config.yaml
num_hidden_layers: 9
hidden_size: 256
n_experts: 40
experts_per_token: 8
d_expert: 96
d_shared_expert: 0
hidden_act: "reglu"
moe_layers: [0, 1, 2, 3, 4, 5, 6, 7, 8]
router_score: "softmax"
normalize_top_k: true
routed_scale: 2.5
balance_loss: 0.0192
balance_bias: false
n_groups: 4
groups_per_token: 3
init_std_router: 0.0283
lr_router: 0.00102
vocab_size: 22992
norm: "rmsnorm"
norm_eps: 1e-06
tie_word_embeddings: true
optimizer: "soap_variant"
learning_rate: 0.00412
beta1: 0.95
beta2: 0.95
batch_tokens: [32768, 65536, 98304]
max_seq_len: 512
train_tokens: 470700000
max_steps: 7801
dataset: "wikipedia_en"
Below are experts of layer 2 (counted from 0) of a mixture-of-experts language model. Rows are named router (the router's row for the expert) and show model dimensions 0-255. Each number is 50 + 12 x the weight over its row's rms, rounded and kept within 0 to 99.
Before each expert's rows: a language model's description of what the expert responds to; "comes after" lists some tokens at least twice as common just before its tokens as in all text. This comes from a sample of Wikipedia text that the model never trained on. Tokens count by the router's weight.

# expert 19
Articles and possessives like the, a, The, its, his, especially starting a sentence after a heading, plus table pipes and == heading markers.
comes after: " |\n", "\n", " of", ".", " in", ".\n\n"
router:51 29 41 57 58 26 60 53 46 41 50 55 48 42 47 45 40 47 41 29 54 66 39 54 43 61 34 61 39 58 45 48 52 28 70 49 49 56 30 56 34 45 55 65 60 54 56 47 37 53 43 52 43 45 39 59 40 49 49 33 58 41 22 65 43 51 59 46 37 41 40 41 32 52 51 45 27 32 32 53 69 44 35 68 48 73 70 61 52 53 41 63 43 28 49 58 32 49 57 59 48 46 58 54 32 80 51 65 78 40 46 67 53 46 62 42 36 66 34 68 49 51 51 42 52 45 37 43 66 52 61 32 63 64 71 61 47 48 60 62 61 44 19 41 55 65 26 53 34 47 38 44 25 60 57 61 48 56 61 64 48 77 50 44 47 36 47 29 70 22 50 51 47 73 61 43 25 49 54 62 64 54 50 62 49 53 65 73 51 56 44 45 37 38 63 53 60 45 46 51 49 46 44 57 55 45 56 32 77 37 56 61 47 40 35 47 52 11 56 46 35 70 65 46 65 47 45 69 52 64 57 42 55 51 41 47 57 45 69 62 51 53 52 46 46 49 44 35 55 66 68 29 45 51 28 32

# expert 29
Articles and the first piece of words after quotes or parentheses, especially prefixes, such as the, a, unconscious, abandons, almost, infinite.
comes after: " of", " \"", " (", " in", " and", ":"
router:41 45 40 44 47 29 59 50 57 61 63 42 53 31 51 36 63 61 60 48 41 85 48 49 58 77 29 61 60 47 65 41 41 56 68 33 60 39 38 55 45 44 47 52 30 35 32 59 60 59 53 55 20 59 61 56 54 59 61 31 36 57 74 66 39 54 46 61 40 45 59 36 65 54 53 45 36 66 51 48 59 38 58 73 69 37 61 49 53 32 39 52 53 37 46 46 47 35 44 53 36 54 47 54 58 51 65 36 47 39 46 62 54 77 57 30 65 34 34 53 50 53 49 57 68 47 36 40 61 59 68 49 46 39 64 56 62 52 44 53 44 48 67 59 66 66 56 55 36 58 71 56 38 54 60 40 54 56 50 45 71 54 40 56 53 40 38 50 38 40 63 51 61 50 56 37 36 54 51 29 50 40 76 45 50 53 45 14 57 68 50 22 45 68 51 56 48 67 56 61 40 51 62 61 37 46 49 55 66 48 25 77 46 22 53 55 44 39 66 55 55 57 32 44 59 53 60 40 45 64 45 58 45 29 50 39 49 58 51 47 65 24 44 20 57 64 29 55 52 24 32 54 35 57 47 52

# expert 27
Bare space tokens and pipes standing before numbers in tables, dates and scores, plus determiners like the, an, some.
comes after: " |", "|", " in", ";", " |\n", ":"
router:32 39 62 58 48 44 53 61 66 47 63 50 50 54 29 36 60 40 62 54 44 51 32 64 26 41 51 30 46 42 49 32 27 43 48 56 57 62 35 24 43 43 84 43 52 32 61 49 55 33 54 44 18 29 33 58 49 56 64 60 54 39 46 44 46 40 61 38 38 36 39 30 58 49 30 42 47 43 56 22 35 60 45 57 58 63 62 41 56 43 48 44 38 32 37 58 36 53 55 25 58 39 50 57 37 58 32 51 46 36 58 49 39 43 49 31 49 55 33 42 29 33 32 57 60 49 41 50 59 61 54 35 65 66 74 53 47 65 49 44 46 42 54 38 64 30 31 73 33 54 49 52 50 76 49 67 56 22 38 61 46 62 60 54 39 60 46 48 75 34 43 57 43 49 40 52 53 45 58 57 49 43 77 63 38 50 72 43 57 67 54 60 42 71 68 61 51 61 39 24 32 51 62 42 40 56 33 41 59 37 51 55 41 57 46 51 45 43 42 59 46 35 38 75 39 63 53 54 66 59 51 40 43 67 55 50 55 46 56 55 56 14 53 56 63 55 42 51 65 47 52 46 31 46 50 38

# expert 31
Dash bullets and line breaks starting infobox or list lines like - Country:, plus was, known, became, served, name.
comes after: "\n", ")\n", " was", "-", " |\n", " is"
router:62 69 34 51 64 61 67 61 32 49 47 72 53 48 51 61 43 65 40 50 52 59 47 49 42 37 34 61 38 65 45 39 45 67 34 53 43 50 47 68 52 53 52 65 46 67 82 65 40 65 31 64 56 35 50 40 50 50 46 50 58 74 57 35 80 53 55 22 38 37 51 34 63 48 54 43 59 43 47 60 56 32 70 61 47 47 33 55 52 59 60 57 68 35 55 54 40 23 63 41 76 60 45 75 64 42 73 63 43 60 48 57 56 56 45 43 55 46 41 22 62 62 37 49 49 34 49 38 53 41 17 22 46 63 42 59 49 38 52 34 68 54 41 54 58 32 50 68 73 45 35 65 39 46 33 64 48 41 27 57 46 49 48 52 27 55 37 30 27 45 58 60 67 44 51 47 34 44 55 56 31 51 59 39 50 58 81 52 53 51 47 58 37 36 62 60 57 44 37 39 38 68 39 41 47 35 53 47 59 39 55 41 56 40 49 51 52 64 44 52 60 66 43 40 32 52 50 41 46 54 55 53 75 38 47 53 41 78 64 46 48 51 30 49 40 51 62 47 42 49 17 42 59 50 44 51

# expert 17
First pieces of proper nouns and labels after table bars or prepositions, such as Challenger, LMP2, March, Hamar, United States.
comes after: " |", " the", ":", " of", "-", "|"
router:60 57 68 38 37 24 52 44 33 59 51 53 28 45 54 58 40 35 51 60 51 57 49 41 59 56 50 62 58 39 51 54 65 48 66 50 54 46 40 48 66 51 57 38 31 48 51 63 48 16 48 35 37 57 45 55 52 65 57 68 58 72 30 71 62 43 62 46 54 44 56 45 59 51 43 54 49 54 66 65 34 47 43 70 61 39 25 54 51 47 40 48 36 52 66 47 57 65 45 49 42 57 36 60 56 46 39 50 59 34 19 38 50 29 64 46 58 43 58 55 59 35 57 52 56 37 49 40 61 73 53 46 51 33 54 31 53 52 38 62 43 49 63 63 50 58 47 38 42 36 75 57 29 48 38 27 50 48 63 48 70 41 30 27 47 38 67 58 71 48 47 46 35 63 28 52 41 30 21 39 51 38 61 54 43 37 40 24 57 70 56 48 47 45 54 20 47 52 76 53 51 54 48 45 44 31 71 35 58 56 48 37 58 36 56 50 43 36 47 58 59 47 41 46 62 41 49 64 64 32 48 44 19 48 42 40 49 54 37 55 71 61 64 34 44 44 26 71 46 51 53 86 37 65 40 48

# expert 23
First digits of years and numbers in tables and dates, plus syllable pieces inside unfamiliar names, such as W-od-en, T-iph-ia.
comes after: " ", "–", " (", " T", " F", " W"
router:57 54 48 71 66 57 52 29 70 53 48 64 48 37 51 52 58 52 42 51 42 38 58 45 52 32 49 54 58 46 50 50 56 48 40 56 54 37 47 47 38 64 48 45 51 33 68 40 63 58 55 31 68 66 46 57 48 81 53 47 20 43 49 62 59 46 30 34 70 50 52 43 68 65 59 57 46 52 50 48 33 53 55 46 45 40 54 51 43 52 16 50 73 41 40 41 55 43 52 34 45 49 38 48 19 54 60 40 61 38 57 39 51 30 55 55 59 42 67 52 18 55 54 54 50 52 63 45 56 33 49 63 56 52 43 42 55 49 33 50 67 46 68 42 45 70 70 65 54 59 57 44 52 88 57 24 34 67 50 56 52 42 48 73 63 53 37 40 36 53 44 40 65 49 58 64 53 55 60 65 69 56 63 35 48 40 60 32 58 43 69 45 56 59 41 47 28 51 58 57 64 42 68 49 25 63 45 49 45 44 54 48 56 60 38 59 59 60 40 18 24 35 54 44 31 66 54 43 49 24 58 33 63 38 50 38 59 47 40 63 77 41 34 31 61 53 62 65 57 33 44 47 51 48 17 45

# expert 21
Given names, noble titles, months and place names starting a proper name, such as Earl, Thomas, Charles, Magic, May, Berlin.
comes after: " |", " the", ":", "-", " of", "|"
router:40 46 54 44 40 70 53 29 58 66 65 51 39 48 61 38 31 57 57 69 47 43 68 49 49 56 52 43 40 55 49 57 37 33 80 58 27 57 54 46 51 49 69 49 38 38 25 69 37 39 55 54 53 73 59 34 56 37 52 46 37 58 34 46 77 50 73 69 63 63 40 49 64 54 39 30 49 53 55 61 31 46 57 53 72 56 52 32 55 62 58 46 35 50 62 52 45 59 37 45 53 72 48 34 55 54 26 69 33 27 18 45 36 69 43 47 55 65 54 44 56 51 63 51 52 38 63 40 42 56 71 44 51 45 32 50 65 56 64 48 67 53 55 48 46 69 65 45 35 51 62 63 29 38 46 44 31 34 51 63 59 35 39 49 45 51 29 67 65 65 57 45 79 56 45 65 47 61 58 65 51 53 41 60 43 59 40 51 36 51 50 61 30 41 49 38 37 33 49 61 65 61 67 49 58 44 64 38 59 56 60 42 55 40 56 51 43 53 44 67 50 56 32 70 43 46 64 51 52 41 57 27 15 69 46 54 39 58 54 40 49 55 63 27 45 40 44 72 46 36 27 61 34 55 57 54

# expert 9
Commas, periods, colons, semicolons, closing parentheses and table bars, plus final year digits before punctuation, such as and, / because,.
comes after: "8", "4", "5", "7", "6", "3"
router:37 59 46 48 37 36 48 46 33 53 53 31 60 50 39 50 56 80 39 55 56 47 47 45 49 55 56 55 62 46 65 32 61 43 28 34 42 40 68 35 54 67 46 43 47 47 32 42 41 34 33 54 66 56 51 50 61 48 41 59 79 53 75 43 39 60 30 61 29 28 46 58 45 54 60 50 58 40 26 46 61 65 41 46 49 42 56 47 43 50 59 35 43 71 48 47 51 65 60 67 43 48 45 31 61 29 50 36 41 55 51 50 47 55 29 38 36 60 35 63 56 49 75 49 61 59 54 59 48 66 63 78 65 60 38 43 43 44 36 36 43 58 66 56 53 59 58 43 27 51 60 38 67 51 43 53 47 50 73 36 56 60 52 35 54 57 71 47 37 65 47 66 30 43 42 43 41 51 50 33 37 81 29 66 45 38 55 71 31 56 42 71 40 40 54 39 49 76 39 55 48 31 44 58 51 57 64 53 51 50 59 59 47 53 64 41 70 51 50 52 45 53 42 69 59 63 68 73 41 52 51 58 47 22 51 61 31 34 51 36 16 47 42 73 42 41 32 41 38 68 58 60 51 46 42 34

# expert 2
Digits inside numbers, dates, years and table figures, plus infobox field names and their colons, like Date of birth:, Surface:.
comes after: " ", "1", "2", "9", "0", "-"
router:44 45 32 70 58 50 32 45 49 35 40 49 64 37 47 54 51 63 35 55 43 54 69 46 55 38 43 54 67 23 49 54 62 49 43 47 61 60 41 48 50 62 49 60 65 52 44 72 67 49 39 55 54 50 63 68 48 55 44 45 71 52 59 41 82 58 69 57 61 64 51 67 54 44 60 71 48 56 26 47 65 42 50 46 44 43 27 56 54 50 49 45 48 58 34 50 45 50 49 65 37 53 56 47 23 48 61 29 61 55 24 44 55 50 44 45 42 49 31 48 57 62 74 37 48 66 66 57 58 65 49 51 38 57 53 51 59 47 45 54 55 58 58 60 56 35 50 49 36 64 55 51 42 46 45 62 42 21 54 42 62 79 55 44 48 69 57 66 34 45 31 60 44 56 44 37 62 35 49 29 42 53 40 41 53 60 26 42 26 57 45 32 62 61 50 44 64 46 66 57 50 34 42 46 27 59 26 33 26 24 68 33 54 47 58 63 66 43 68 40 47 49 72 65 48 51 80 33 56 43 58 50 32 48 58 72 22 43 48 44 32 48 57 38 33 41 75 33 43 72 37 43 39 46 49 51

# expert 39
Film and album vocabulary like based, released, box office, written, plus digits of years and numbers such as 2003.
comes after: " ", "2", "1", " was", "==", " The"
router:61 54 57 50 42 84 56 48 62 48 32 61 68 38 71 39 29 49 43 52 47 45 59 60 49 53 68 71 40 61 72 58 60 29 39 59 54 42 54 64 48 53 50 59 40 49 56 66 51 60 46 45 38 56 51 39 33 33 47 47 34 43 48 42 41 49 43 39 58 73 64 61 35 50 52 43 44 54 60 38 35 62 28 24 52 37 34 21 49 42 48 44 69 49 61 38 59 37 82 40 53 22 59 45 69 55 39 57 53 64 49 59 60 50 58 55 54 69 51 45 64 54 46 47 26 55 59 53 54 51 44 43 60 66 51 56 60 54 71 60 63 57 55 63 55 35 60 43 70 51 44 50 57 70 49 57 71 56 54 21 47 57 61 75 53 59 40 52 33 39 45 44 37 47 63 61 47 32 55 72 28 37 59 36 40 49 34 59 62 31 42 33 35 61 51 55 40 47 60 40 76 50 62 51 23 55 62 51 20 35 50 22 45 57 42 52 38 49 53 69 81 51 54 48 57 45 51 46 61 46 51 68 56 62 35 46 60 60 67 61 54 52 44 66 28 44 65 58 34 45 64 58 59 43 49 54

# expert 10
Determiners, possessives and quantity words like the, his, its, first, two, most, plus == and === section heading markers, often sports text.
comes after: " |", ".\n\n", " the", " of", " in", " a"
router:61 34 46 44 45 35 46 76 65 55 56 56 35 30 52 32 63 22 67 33 44 81 49 60 49 46 46 55 48 41 53 34 55 37 63 59 57 46 32 50 42 30 42 79 56 58 56 55 27 27 38 56 46 56 56 69 53 58 55 37 44 45 35 56 62 49 55 50 56 49 19 53 43 61 59 61 47 45 63 43 63 38 34 69 60 52 50 42 55 51 36 37 37 35 20 45 61 65 32 47 60 71 56 58 55 62 49 41 53 44 43 69 50 48 56 36 53 56 49 42 58 32 42 54 49 40 53 44 70 53 52 33 49 60 80 39 51 62 50 67 46 57 41 45 46 51 44 29 38 55 49 56 37 65 45 50 68 49 51 61 35 56 48 59 43 23 34 34 53 36 55 33 29 74 36 70 27 40 54 51 68 49 44 56 48 49 46 47 55 77 48 28 73 58 64 53 49 48 56 68 60 34 76 48 64 56 55 44 63 68 47 53 54 52 46 55 28 41 62 41 72 45 55 58 63 54 52 40 46 68 42 45 46 54 38 74 71 35 52 52 45 25 52 65 62 57 59 44 50 74 45 45 32 58 47 60